{"groups_per_token": 2, "norm": "layernorm", "init_std_down": 0.00441, "dataset": "wikipedia_en"}
Below are experts of layer 4 (counted from 0) of a mixture-of-experts language model. Rows are named up (a neuron's input weights, with its number), down (a neuron's output weights, with its number) and show model dimensions 288-335. Each number is 128 + 24 x the weight over its row's rms, rounded and kept within 0 to 255. Numbers have three digits each.
Before each expert's rows: a language model's description of what the expert responds to. This comes from a sample of Wikipedia text that the model never trained on.

# expert 13
What it handles: Surname ending pieces. Final word pieces of surnames and place names, such as -ley, -ton, -son, -ford, -wood, often in tables or lists.
up0:146117152117116174144145139102085122093082164121066164157132099172122139119119104139133162092106142162175144137171153150082108121136143157117141
down0:108098140128158099097129134113143142102201111149145098133121119137126168152093159167136145116147143100132133150148147127107065149110119134115092
up1:142142123124113125152155165140103133099155158104112116095134102117148130135103155150164119137148107094156110097105141163078128126161155123118139
down1:091123117174111113143127165157133108097163123135119143124135137141134091174116098122143122088148092198144173113175114135173182131088123084101098
up2:161169131137143134113164082092126089139139149098118103152141128130081074140131132125151096118139135106091157142116116137123194093139149153147115
down2:133120162120091161099127114168136153088121152129112127145132141143123125142179121148131131109100132064168096126118175143126087132119109069144101
up3:095103155154137101130085131157140124088150130116131102111126132104143159116078137152134144158087115145097113147138121127154087151112137171139131
down3:158125108124117111147142151154134129110193132163125147149180118151139094131165098136118099124120130180109137132095115117168132115087124128152143
up4:141086115172097127154139107096094136099076137101137157145078127149161144097130101071137097141137169123126141124113138133096124130157135088153124
down4:138133145131132116126140113141071138128171153153109117154151125125133107120098137161156159193121128116166105112170160141134116132137150128158124
up5:060151115131109112155151151102122117132151168106120127111116099108113125119143135142112139131154128147134110085119112135116128172153148110122093
down5:119107134124167101123114084142097113117142063126081130125172119130187118104111112116172151110135120129136097105139145123117098115142129146119149
up6:135192133126140114117106098103159117133152126132153148144123094095171170109118098098134066122102108149126113153123155105142083129119145094150105
down6:145137102133113098163122128115172136111114146166097141177115105112176103114137144114117078129107099084152111124103124136197124108087131177143125
up7:147095166126130175146116128143161150117131132129115117098135117086156138133086104101199123106097115139140139122108095119153103085171144134143134
down7:123088141150080089135101139074145116121153102107165135135143119103112108121156130162116167148147119113126139150167118119130120122098169152126140
up8:092118139107182088120123061134129179114111141091093106093128091104137143118150150121121147159115130137167089143147101145129166154108133106113160
down8:114102108159105100066135103117079099125126117133111111138100145129110070108106098099109128100100126134126117131080122124152093127081113093096123
up9:143116139144109120181092120176129130113130123145118078119113138121158165173159082110072159120151141112128070130108146146103102148141159153133161
down9:138157101173110168135142099128148119127125130141122119093115111130165107141125148138123126124109135177148101131153113122137101123078132150076175
up10:102142124081103181131106161171145084107138153125078136125112117089138101111124137101101156145171123091121161107150201128123149104154124142081151
down10:109129112099119088102139106154135160114138124140125091118091119143117103144138117124154158144164104140157161098112144115180120157161101096093150
up11:112087114147114176108135170157153142110135153114098140106163121108107120128105116112164133103156085146119145122176150142117105110143073140159125
down11:145148142139155116114124124137126095114093177153142115130140143174112159096161130146143150108159136138139132107143109147126108120095149097104150
up12:131145165148124129097092178104127159122116132100094124111145172135111117158124119066120106114135150100139153140094156117173140134166169141139133
down12:098077165138114128111141149118192119119144172074135155120095094125151111155111141108129126137099152111117148116108152115089155096128116102118111
up13:148158119089128151146147148113118106096091090122105130192092155141162159154142133131138105140125127132160147150143145170098165101131144127108142
down13:124139156112081102119112099113135169105148143137118145117159122102110098130112150133130147127159114143131132102168088154135115133121126123145148
up14:148130135108117145140151157110085108116099166125155113102148094123080109114134129116151120134148083143120122156111169122108158131119119118112136
down14:141120172133150126119113138121090120159121122107137165155173109120118122096130124128154143116118136141092114109138117135163145144110074167162137

# expert 39
What it handles: Name-ending word pieces. Middle or final pieces of personal names, titles and foreign words, such as ence in Terence, ers in Demers, ision, ique.
up0:132080100126134106137157078125077168122133116135183103120097166103157112087107110160103133115147135089119080103112157156125085117161153157103138
down0:153159105124146160110062142167134131103142095152122123145150166138161146109164115116102116159128130129114107113116105105129111135109137124101134
up1:129171124130145055138140141116130114159122114147125058138169120111125102131116122175136119112133172114163142142118143143134118167116157141157107
down1:145143186157138098101107127126131160150062094105121123103061119120162098136101137110084124135143094164137153151122139114098119087159170120092132
up2:142135149122128129161117115110105109106110141118106122122150130089174117081143111107143097111124100154133107148164124146122136151123126103129095
down2:087140136092094147057119139093130153153161124159134131138114124133103132126132119146123122164152122148117114124148108108134125146141115093119102
up3:120132099154143124094160127082146170097125104111132127158138113134128129167123105133137100150084088096109142125149128146160096144152118133136110
down3:103139139164098110119133183147146131136149166103147130112144120169126117127185106103159121102093136111149135126144125100115128164116113127151104
up4:147144119134159117118145133098137167123108135119138130152110133121146128085141130123111129081129117159127107132113091110103097180099062186090080
down4:097091138117129106120117100129142141121115114113167103155137072055093130125112154136121123086089123138154138141153135111074132100141178115145128
up5:114158110112127132121110099113112141132129149125146152094141102084120119159120099111137128120101139116126150126109130141140137117130144149143116
down5:101143137077110138119149124163105094113122109118126146133110093134123165111104150135136140124112101116125155125141112118124097114097099135124163
up6:136112147063109143131045090137148139135134146124159142133102112132133103108084067159138121114132181094115117159095148119148106144124109119130115
down6:134158129150133122147124149115061129163100128118144144121130097079146111082081113121154079120114107088137120101133124112141166151118121145154125
up7:126092132141144166125097155146161144091108119060144148133164143118120144146163092140118124118088081110149157159145156108125119099123155148106145
down7:161120108080093124078131141150118148137132120147148088139147166130123154135134143115091077093110113102138170137148128116078080166143112136133140
up8:146153069118070147161114152129150112149148117121117137110149173101124129150098177099140106123081134103107151150156162153179127154159105127117161
down8:106120163138096149097122137118134144118162135104129140168163138121132132093121167158095156138128132088109145134127102077132150156115117079113156
up9:096135127120084115070158105099080173197146094096106137152189140132138111105118157149181098103109100149148098162092106136140110146144119120153124
down9:108146075150169157087172131102139153116117115130093122105161108150179154133093114141168097128160130116146173127129125123158142131094086138135109
up10:151145134125142152126107137133160115140143130139138134149105089158117102120110137185123135112140170138201120168091110102130118103144122129105114
down10:139196117137157131165115163085114158133113104161156095163132124122152105159131107156136121131142138136145095130084156162101114154153146128119126
up11:153189144116127135133100102143136087123136133139113149150104197137116123156107117117133145185133105147172132150079113165098099139113139115073069
down11:122091108140124124183115149121146148121134128092175134095108135180110151138137112152140090142103104119112128128124155125135147112152101151097170
up12:141122129101143124163092127106137123125147136156147122142070127104129127132099130112129151141099135132180135092154139103192149125115118129118140
down12:073111158158178185152154094129100081143144119150133117135151118130109125121107110136135129074118172131116130161097130093118108134101181098152122
up13:088092143156130145173123166103162102125116105073142106138129106152125084141133086132104102085110119149123147124139151115145072186123144167126119
down13:123157113118096136133163117136133146122125114129089093134149137158126112110081145127123126162152115134160122124071144164157134143120090097130137
up14:136136136115143172150136136119120121116156117120145104183108101148117120099152135118160157097121132144118132130146166128107189141117126112145133
down14:113134128139101140084145126112125076106132111119112121164102122093089175101148136112125139147104131111127182143126112142125091163119102150173126

# expert 14
What it handles: Prepositions and conjunctions. Prepositions, conjunctions and relative words linking clauses or phrases, such as by, as, with, that, which, when, where, because.
up1:093143102126139119147141106109129114107107108123093104087158079187120149079135120146115114154125119180114110174117164138127139128127095137145117
down1:139107125129130128121125155085098162130120115138124106168123143132111139144152103141112120077124150122140094099101110120069097135124142117169158
up2:119144129161117109123099153131168182131174103097191118116133120067139165116144122125158134153107110119144092155134112114105133110140137112172135
down2:118169130126112097145096149124128166106136144131165111116152127111125116122137127155118177110093145146114118106127094098159152119106154079188134
up3:134125126088153082161140150107100117157147128126093077085113136116142163129102161133126116117102112135133142141163079151135110145151140141131171
down3:170129134143143095148106138149144094125133105105101183160143123119143136148113138132085116140090152118135112106120129092120103127136121155152170
up4:126149084134102131140123121143137148104137147147115118146096144167144120160148110142121131086122108101118142158128158144152095141126159136114141
down4:157124167116173132103114121109135140121127101115132129124116145104101140103156141101156121168127119142119168098112151125131088115132093115135060
up5:151099123150133146090114118115141147132107137115176106147138122152099091117101123095130149126137108111153137115144157138118143146146099159149140
down5:153122144156159100134104132147165117100063136142139181100093101132133115117106137134150136110176075134101099115158092123129139119106147097152117
up6:164128111199114120113119098143132115116111123123135043110175114162167134131131165095136127117130098145129097140174148115128132092123119122157130
down6:103131107138131137151110128102174129082137098114113180165153153100098158102125124173129138101109112162147141147085125118154096137136132098132164
up7:127174137148088116130082099098103126126099111142136090131139066137112173118091084148134129099160107186140154135081099146152112104133098121131121
down7:104123081134150133117138132145115194123182132148134090100160133102117166103124137148134112166111126129103209166102119117120141172111155118145115
up8:122112087135119096154113113136134129114188120102161129109082133147138121132191116138154118091117160126142167146134109127154146184130125130092132
down8:152122107150139145125099118153134172147116130163146132127149141112106092101161140119109119120133096117134122142094104097107133185123121084140135
up9:117105131138146106095115168155152152108107116145157141121134127181126135136139122120112110123140113151123120116123115135132164130079140138164142
down9:137136148118166126199134116133126144155129170125133154087140139156124126103135110141137092101108090090111191097155096105102111101126165098140106
up10:127125146125141074133101093136145171108132135147147133115095113115133115129144187161127100121132112150098147131157110170125159136140131122156145
down10:131154151125117155134091141132138115124117127125087152119173128131138150110167142149150156144104092084100192071137161145092139136109155140128124
up11:115160133128150108117116163144147136160140118171138158106123146133099155127131096120105117160132121149076104085100115070105165126162131128112116
down11:130157150090114152178153101087164145094143154130109104152136130125145091100102120096102121116146114134147133129125135123166097161156116132111147
up12:110127147137157105119105111132118112072138142102125103123163120152085157099127158081173100136122133137110134156131182135095139151140125149174096
down12:133137124091146157132145144169082109136154136135157130126115128119156095103137132173126148156120116133124157122113057102111131121110154105108120
up13:116135130132076127189117141180142080154123136109079106116133090130112158146130133111117144128141107118133104151113146106106140119131124142161112
down13:127177123119147147127129210153138179132109121153118077102160124109168086113113154124129098137107090102110146112134090115120128117177090122107161
up14:138116087104132187119132129113152134145089131136146152132109113176112123136105103148132152137109126098129087120120151126151120161133152148107157
down14:118122135150126123116152129121113182113166119117130138121152174152141130075108129155122099073121129124132231142095123121109089145196138099153128
up15:108105095096142151133151108138131098131149120087159109122157122159123107133093096159144128094120128087192166105127124099139120145078172137082112
down15:121147171143089066136104154122132135142094116139155136135089114130134107124139118101099092134134132152164161138146127142167141142142095141135156

# expert 25
What it handles: Line breaks. Line-break tokens ending sentences, list items and table rows, especially before section headings like ==History== or ==Career==.
up1:113115129142133108114139125099098118132131176155139094117154168133138136134090149152160060122134121090143112120113157147117092090138155101103148
down1:121136114105124153169118165149111137124144126148079106147119077107144134140172139135070210066149127128111164091125114086097148119120159180170110
up2:139169128101102098102138128070079143140079083111106148145115135100145112169121138150119176166088131140136114190140128098122145126110112089126138
down2:099119136129135135096161166141140146130133148130160113134133135158104123109123135086097134161145164099100192101145140119129163121081102168123123
up3:144141135141167131169149125137039173134158123141134125143138159135063176120121092138101155127139125142138124157108118094107143150122121191155132
down3:125141093153128115144095082118116140149168101127154119099148096111115122133123186129135110082119159100171104163121101121115105163140144118099140
up4:150116086116118154157106145132144121105148162143118124139113127136099119149143147136119125128138153128162120130136099134136146110110091111134135
down4:094113140147129084158131146114118122139113093119090100124141132120129143086152085094129083127104128129113118121128176159126117149155109162110132
up5:122112126118078123126091124100126142099132136114121158092098145145137116171121146114114135119086138132153140114076139102127152155129099149168117
down5:102110119114106118165163066136101148115134103114113127122121126147136112094091116145165143151136134139176110130099115135129102120118146134101085
up6:114152142100127094159176136089135155095121125126140147118123108142099154120112135148140158084120119133149116127136139109129120106184129137095125
down6:126119113137121169141127138161098100125166157093131095116154124124159097131142121126122077128132114128120236123152141150139142141086154087146153
up7:159169077153112138108142142124123099125138111154116111127134152120116114147138122118116115126130092157129107129120138111112121174131129143130124
down7:151136154074123107118125129102137148159091106125137138161109119119082112149167152152062139110141093156154155099102126152147114125118140122139167
up8:146124138105116120112083107150125120097144115142138086154106098130156198148142134152149123117150137161132119141126142148130094119113134127139102
down8:106117146114146118162080140112136129142156093135114143101101131107103124104151170159111132150127138166128116120101127100107124103114127180131168
up9:130134130105118192131158091167136117164070130135144136063118094125102125116120126142086154157100122129150113131121089112131175105127152117117105
down9:135140127133124115177148085126127156140141085140156092157134148131175143119140144139115118082140123142117126138110120136125140134102172104155146
up10:127171099183136071134105138122147113173069125117138155125142131124100114134122146150121137139160142140126110136141080169118146138142110110134126
down10:128117109144070170141156129130102121108099168176149138128173169125113096109141062123096117148134111125091135175119156108128171102161163113134130
up11:124112110125137110140153146149162106148123109135166109141093137122127103127111146147127127123181158088104116143157124100115157125137121124128138
down11:119133106071143143154167143132120167164151152134141121112188129114154124143158122120132153096124127148087111108081146161105086133090130143084115
up12:118123128117144123136143133075140122127150135136144157101080137109152144112132155111138061105135127148153117113130141113166159157104142140146105
down12:140115112107161153086198098118125131141137119098145131159153133128192147136124099116155183144154143107111140127116148142125131125109179081161129
up13:150144122099123165131142113147132070140133167148113105115141164164131135151144119108129134120117130149105131142123127130130182140114135146115143
down13:127105106138173145125161087138138130155123097118143144122109110134140093173159131135082155117134148137100178195124147158154162142138114104152090
up14:151156111086100107128151129138165136130116145126150131137117159101176074124112190127112134137163142142094162146101119189112135109119124133103133
down14:103099135162157144119105173097081133101158135123106116109127146103078103129132091089176133107064128139180128113135115096134058116167128140122161
up15:156142135100153135130122088124176135122128112101164071123181120148103109120125096144131096102110193077122124133126113129121162113114101119117131
down15:094149152124128124127120057118114124086142117123095146121075140124142141136181142102102113125120129109160146147160139156160114147122114103100111

# expert 17
What it handles: Surname opening pieces. First capital piece of a surname or foreign name after a given name or the, such as Mc, Br, Hart, Dar.
up0:132100095148100125158086110106095140073125145103164115139112139161149114125134133092123091172113130130107127123097148104133155105127151118126118
down0:142079110123153080129122166092100130099102110082140151147164112150132095140133164124131123136141132133142064093177169127137165126147105149116147
up1:206099120122171103141146108129122148115133110134126104136146139132132155143154150129187136106173157131109131127115105131149108153144139108161144
down1:142185129090114120115103113111114107102098108189133125118126119161100101132098124130079164102145136085135172145152160113156118100113119133099108
up2:119149121123145080145145128105119141166141107120170132122160100114079111125093111155156096121167094083119149117163112137096106113149107149095153
down2:110136110103148062117149108083130156108148120132107082127101097128163117098141168094160112126142127098117112117151096133160099143119127137094188
up3:118153109130124178123090122105117117128177109083118120143146155131084189163098087138115134097119121123136107128104104119125129111118115144141148
down3:132124147131149085088173094137159144122100098135158152097138126132146156127070128093145111149099151130163179140163132096168185117123134127134092
up4:132106149114141133142132090086106116117128146128114126131133107133104174152124094124131123080120131130117103126098112162115125117175145121108130
down4:169158122136144147098131100118164133104136131106145135148118110156149140144112136136092100105124133155139114100110109136172103127123114096113106
up5:122133092117097137140138132115131117168117121129145124100163150118097115130096144122121125187103115177132159129108138168109130123113107132105109
down5:115108119150124112070096126142089131151173142118089168166179106151126092111152081104133118122127153113104135130164122143126127101125161128144116
up6:112135174123138127079095054153110179139176142124135153119133153107170144152154128108109197120122161141074122135140153094174132168089078157120090
down6:139127117158098132113085102140130134154185118137168169132107127119184133071106090128133143103133179124098124147125148143131139118110147167070098
up7:134145143129146107122139159165067137117122157100155149113145141158098132138099130173150117104139125108109135151120176091128103126106129110168120
down7:139133113126152130151152102107132122096096154155157098160145130118144173125123173136109123133080096115138172108141111148085102109167107113122145
up8:154153128096156105138128116138115093128141147116140120152145141109106147152158128094142125126174117155091155158116097117164130142132099134118112
down8:109157143139135140175115139072114113155144135131132098135114141095104146141130118132134121140145149137130160130170139117141111155120135114143151
up9:137174154141119135192106146096104126134095124066110130162173106107137123115121104116139149106103104108072148172145144157094121138145118120114164
down9:138125151163147160129133110127171108163161161143126103135147125152124163114136134124138116107146134139076088141155146090095114131152107146149125
up10:136103145139122135142127128123107134116154147107153156135096091139129145148130115142107167110142098116116160133104114154121122122102072153124137
down10:139165121126141135122160082159117137152110086096134134169098175150140124095125133140158125155119132141132118123117133193112121130141113120135140
up11:140108155120138100125152116167092166120106125103104150121146106139084172145127106142116155104147137140095090146179162137095130134136131071091093
down11:127126144122146105135168110145143102128083173127112104080142141095124147143109117120095151133136146113097098098135145108133134152106148127113123
up12:186157150133153125139095055095099090097128130104096091102111128127145110145106109143136124125148137101102104128108148160132093105157138136101122
down12:155139115142134135109135126126136094092135113135133146155143125134111108139186100127205163133134101124128141111115130093134105126092193122172085
up13:124155161139144146109116088127057107086119156156152140168157114132071125132103120113096137150138108120120151123169092087172116152104123123114112
down13:125133106165130074161107124149184136107103116108145132143137126121131137145192145122136105106138159093117163147130174103111122117147137131120147
up14:103134091111101163131072150101070091146149064165139135163145161133111183110148102125168153097147132130130109106119088113116108126134118123155167
down14:099146163129129147114180140139126102169116098133106101133135124131135121088109109140114116137134153135115152155131129114114179082132115133095098

# expert 12
What it handles: Infobox field labels. Line breaks, dashes and field names opening key–value lines in infoboxes and taxoboxes, such as Coordinates:, Kingdom:, Preceded, Key people.
up1:120133141125112116125100108114141128144101154129139118109158122146124080143120123171104131136147137126092132136177146161104107146064109145147168
down1:127155105125174141144144175148122163083139090118153100150141124178107150117146123132079133119150114166144150120177126152122177141123075150134109
up2:156177153130084087092089151131145153139113146143112175118120121134122130134101145093134114126141115149146162132109127161157147124159106102131137
down2:138103114146155119164153119129130089129157136137146144130088152080107131099100164136129113125133152150112161134101166136108127152110129152117168
up3:162149119168126111142082126050151128116122116138101081105137146123087098116108152108122123132081142139115120155124112118165098128114139143156101
down3:118101133113146090096146122118100133102124120138141145087151131142131144158154127150123141138152157128123028137083146147121124086130135133152143
up4:126104117137129121105134097123136113167113137104113181107123135153117145097110132119143127122119139113105122090092144131172127156140097121130118
down4:122142116116107114118124154119152109095148152158125164165108138106102088152097139148120131137118158137158145177132128115069118110148121152131142
up5:170133102149146146142149101149165108129118130108148142104142183124154158152186111126122130135174133120085104137129148126095112144107131111100112
down5:121178134095096128143131160135118143077110143171130155149147135113132112134139095113126105152113129149122199125128086141075115142113146128122144
up6:161090139137121143148105089083094129123122129177140123144097170155173118134140116109119116140127117134142112130152122154148165153120162162099126
down6:127146109112125087108134128122164129141156114149146134091090148172153095136138120157149128130086141177127135090147107172117143104147146132121112
up7:144126148150130143155130113110142131102141105074127118118140130066115116094107195145145166122138160126115161095116138109136147085145117121117117
down7:145089156126143130110141098123130127109131144129111150146100144060133119091127157095131145137152148124166224159126151104112096121117149127161088
up8:108156136162115164158101149144137160144106151104136132138151132163154177123102142088133108072169143155121120141171147136133138127109130103126173
down8:109110135136172126134084102099085121121126103135119130102124118110105128106141110130142144139114127110155163098094098141105121101178102169127097
up9:120165158120131104112157138108139112113133123129138103126162101142142165129105143101169126114150157161118132143109141119147115142131096115139118
down9:160112089111113144099138119106129141157143124127142156153139168125130105120140130160100156124128103119150101131145140148119166103134158154121124
up10:124120131110127124158076126157138147106149148101123152129137148097099133096100129150128077156084140106124129096135101113126123147126105103165114
down10:112125123140149135160135125151141124154137082080159126138170142118130118122127106174138142117133119077103155132148134135143173123155145093131136
up11:119129106110129083154162134089195145125114129132139162114142150113092092087123168145165116119105150102104145113141124107083120137143190171105151
down11:109105087128169191128114143129061109114146152125122077155100137140143140130155112081084171161111157120126148121170129172154161125135115129165136
up12:147174100115137111132146146157148104113170129149118093153090131120106167159123131134153125146136201132140114163144137128174090128102133166144141
down12:168146134104110142158161104147148118142110125127114113141103127132111161146118127130138118092165137101123129136111103160157125117105143125126135
up13:126155113105148120150104134141143114115120128155155162123138133156169137217125100086133136124110074143158135131134120120149116114117175146115142
down13:127160101167137139102115157120128121133121111101101113128127144085137088053094129137121143151162119100104212123142130178127080145136103114125133
up14:100094103127155113154130094154109081108101112135130121152143128129128115122094108082142087107108102088159073121124106148133129134111116117138134
down14:132118164131148063109136118160105106119135065123099127170108118128129116063129137098133122114169138076147108167108113117113129114114112155131113
up15:119114114105111140135160087087145129151094109130102120112139126118130163149152137124156183139142129144160133106139087103128151125125115153081138
down15:159163157149148115103093081143121126128145187131131142158111114149111112116136112121128107164118121111100165092149149117156113106074107132165112

# expert 9
What it handles: Prepositions after verbs. Prepositions and infinitive to after a verb or noun in running prose, mostly in, to, from, during, until, since.
up1:115136146129113122163117089105103134136134173115102114102130100102171099139146138159109155133160116149129077138128121141117132114120133134146146
down1:078147128116107109138181135155130098103135111145173162183133127115125116099109155128141132141122107152122134121136131139137108149167107140102117
up2:106125105096102151148087121160131155170103153094136130129165123136172109143104129133157137137142112118127135136087148127091118138135080073088097
down2:127097145095149111121164166107060102125120165142114137105141080137120152110134114119106107118101183146131113122150107116145144089129146170129122
up3:123104130143128125154082134149136134105148133109137152122120140140189084125168131141166143149082134133126141123136064131144106135117103092114164
down3:165159158158101136123117115114162114131141130110145133151152120103137149121089137179079147146147095094111093108122159132108117137115137136156090
up4:098123146155132123134092108106160147125117134170111141122124114182098130156132143126119160138152132157135099115145181162130100108140117142141136
down4:134142112170177135124140110101145126143126129116119156119133096110116126118144173146125100135113109127137201178139147156137095121122143090112099
up5:116132115130169124123102108118148130145102119109149103108171157117159086149099142100122155144137138099129130157118121152174106096123129181136087
down5:119099134114131136118088136128162121119155121156158145115148130130067139095117100150139126155110094104103129098124129135106117113083150125146143
up6:165171150122126121154133117107176130115124176106124120136153081093154135120170140108149163125087132133103168125182127156150111182095115132131123
down6:116101144130155120113164098135107169154075139150137115135156143165166103137115152135119134156119110138134196118149162099118108149125150122114169
up7:130154102124158142114129138117160140160182148128174107097158102101127150104142113127125151129128102090124117121104087093115096127131120149099084
down7:106131125127082139121105089104139096117067096132145150108116151165143148144094164157143123106119157132192129133143151154140181142138108127118139
up8:186181174116138128106132130152167139126117128115152129099118118148133136158091121150096109124117111143088094135120141121109156118078174109174120
down8:132158188128131112110150121107101191147119136110142102148184140096136123136154117130121130115162121127140151140138123105136102162138102115139157
up9:133136120147180085093097121149176173105142099166115136127093155180074141113125081138099180120095116119154116156079140109123148102108163135144157
down9:120148156096138125140106135115128145151140158143102127117086145158072127162146124096098093154126088118149090147113123137112090110149123153109145
up10:073113118134145134120152137112135131114164122120109181132127132124131125160106111170151149092139125139137137167104138116111120147136128181105177
down10:114163093182127103160178141134128125133108068069115119118130102150165166115085095134150135149159135120174080118099157131129128148148135118095122
up11:187127139096145144122140128102145147157119136138151138098117107125108130087144121105124147151127167131129141131097063114134188149133151157129123
down11:141150076139121125118117121158114124120122120129139124122128074117170157162186095144152095110129108150126091114107183092095121120108118121074117
up12:154077109132152121146138133134120105130089144114145143145087123126155126102078146118143183133170123147167162139147139150149084108130107141142112
down12:140122122141179137111164123099176122106099141109175107088126115104126077104137108099127127110126139138140161130124132144108091126139082107165121
up13:141125113165087143072144132121135077155152144097097141113100145141091121119098128126121125137149086187082034110120099123118173155104148113133132
down13:149119166114124128120133128110123146121102125117122106121116123127135085115137131159161136120154153099109176134103091137118099107122132118163138
up14:161111107120138147121097091139107135101112144136132120134136167171155157129138103118102131091120112135163124145111149121139132087094092114134150
down14:172163156161115180110132112168113138149112147147145147090131149109125141124130143140152115142080140119151128114146065122119111125096128071156153
up15:118093109116128133152060116129126105112168141114132125135134181142132119108078114125142165136117088149169085114090130153132119167078111153114079
down15:119098114132115120138140102129128141119099130107124165113169132132113078079127116091140160106128141144118171145129092126171097138164121136108136

# expert 10
What it handles: Verbs and auxiliaries. Auxiliaries, modals and main verbs after a subject in narrative prose, such as was, would, been, had, became, plus adverbs like not, certainly.
up1:144119118138158148155116144131120110109158166143104123115146134150094123119108100108148121125127114154105166161094105114126111116149131153141173
down1:121139142122125134118124137136132113145150150130102171101170148094119142112126108125039120144084156116127125102119126084109124112081121136129100
up2:124163142123107135153145136155102160111095135130195111088102077109120176125150127109118142123113149139095116162202113141127079137124162120119137
down2:155116111115140116118097178116145112097105136134131115147138125060119127144124115134156106176139135158135073145185068102136177115147127147133163
up3:096132123098156134137141140143179076111111149111144133117145123130165106150097088109150140104098128149141098141080168138147130151162116146075144
down3:148123169156095159096144131149133177134055112082097104146141111171108161161120156160129119095142136135146133130139172135147129119096134143131132
up4:120112118088123125130122126132170153128113118102119139097132139128159102131149136101166152130130098167129154173148092108109143123153091144120106
down4:124154089144168130144137108111092159158122131115129136104124081148132122078161159182105121172079126098104164105093071191114107095111076121133126
up5:131132096131129134118145133173185148122141100122082150180098119127129059142136113132180130142112130107109116116102180154116127115137148120119099
down5:107091153157145147132094107110132100162099118151144136119088168114112127130104125154116141127115153108124139129135119144124110100129130116098147
up6:131060118099130124118125109085109116128117120117155125134131119176145080161124116125128107137148149120197116130113147130152104117145114136133147
down6:128116123117124140071145124121120137151165131109143113121096181165063110138141124122121094132162130118101090137095119093104124141158096129160157
up7:156152127152127137177141083106128123129133104123104076103118105072114156164112129133138161107150147131106113147141143146120127154136134194111130
down7:146135179117091149164171132090135134117129110136160078101111132140122157091110166119176132182134148138150175065128148158099103108090174135155141
up8:145152136166125111107101112114146147094182122148102119097123103140103112129147113118128091146153144124143110109100143138149086127128123150144172
down8:122103130108158143118098105115147139106108177087133139146101113139110160147150133164151134158092160150139165093160083087112140123136159142098090
up9:125111126149171120093111164157137094150127105109179121121105067118137078112122116160112159118112113096097186109100134155109120155134139117144160
down9:175114132112123131176125122108116147117106090131161106098146127154109137139056108132165152132094101140082191120146161137087143105109104158173117
up10:151121138088125141127143127132157081163112114165120064130162144115137100087139153130152148111160144091138123137145127100121100123100112126090143
down10:135122115120118110076115088163104148105101084149154157130135111079105148133159159129078180096174154127140060101128127165157132154108136129142141
up11:128118092116144158133113116128169142116110130112105132114082097097136109116102127147144146126146149084114139126101125135155137093129107118079140
down11:127106148145177138113164109126120126128109134118122191131113106103140209136086128143083149160113149143192125124147102127087081099115104113162176
up12:124119138158142131154142110124130141165154128122152120132103125137149147158140141087116117095143140134128087156080149109119059096151112146124122
down12:158133076121111118131130141115125137124156178107115150134147153077123142136119138170144086186088115135141110136133115113130145108128064134146098
up13:164102120135127135094146103141121127161136142118128155154117154128103121119132117127158142161167136121095103145124137141116074135134120124142160
down13:123111133137110126112123120138126100121119131138100132143096114098155128129134104164123144128082106148148098163115105130117120157171136120127108
up14:081161093099168156148108104132131143136115151097050153141131127131153179082148115126128133107093180107105110149152105139114112126159146143136170
down14:091161159125110162102091149151175110078155155143156121109117158137145070114128084120128154095134103168070191131140091110099143126104095136169174
up15:087130108137141138150144088155136094113131151125119098170163091124085141127127129140120141109119149117132125116094136168137071178126098165125119
down15:100154126112130093128139099069138136122129115141131134141119182124112079199136158135154128132114142177133154132114103162152118108118183132105158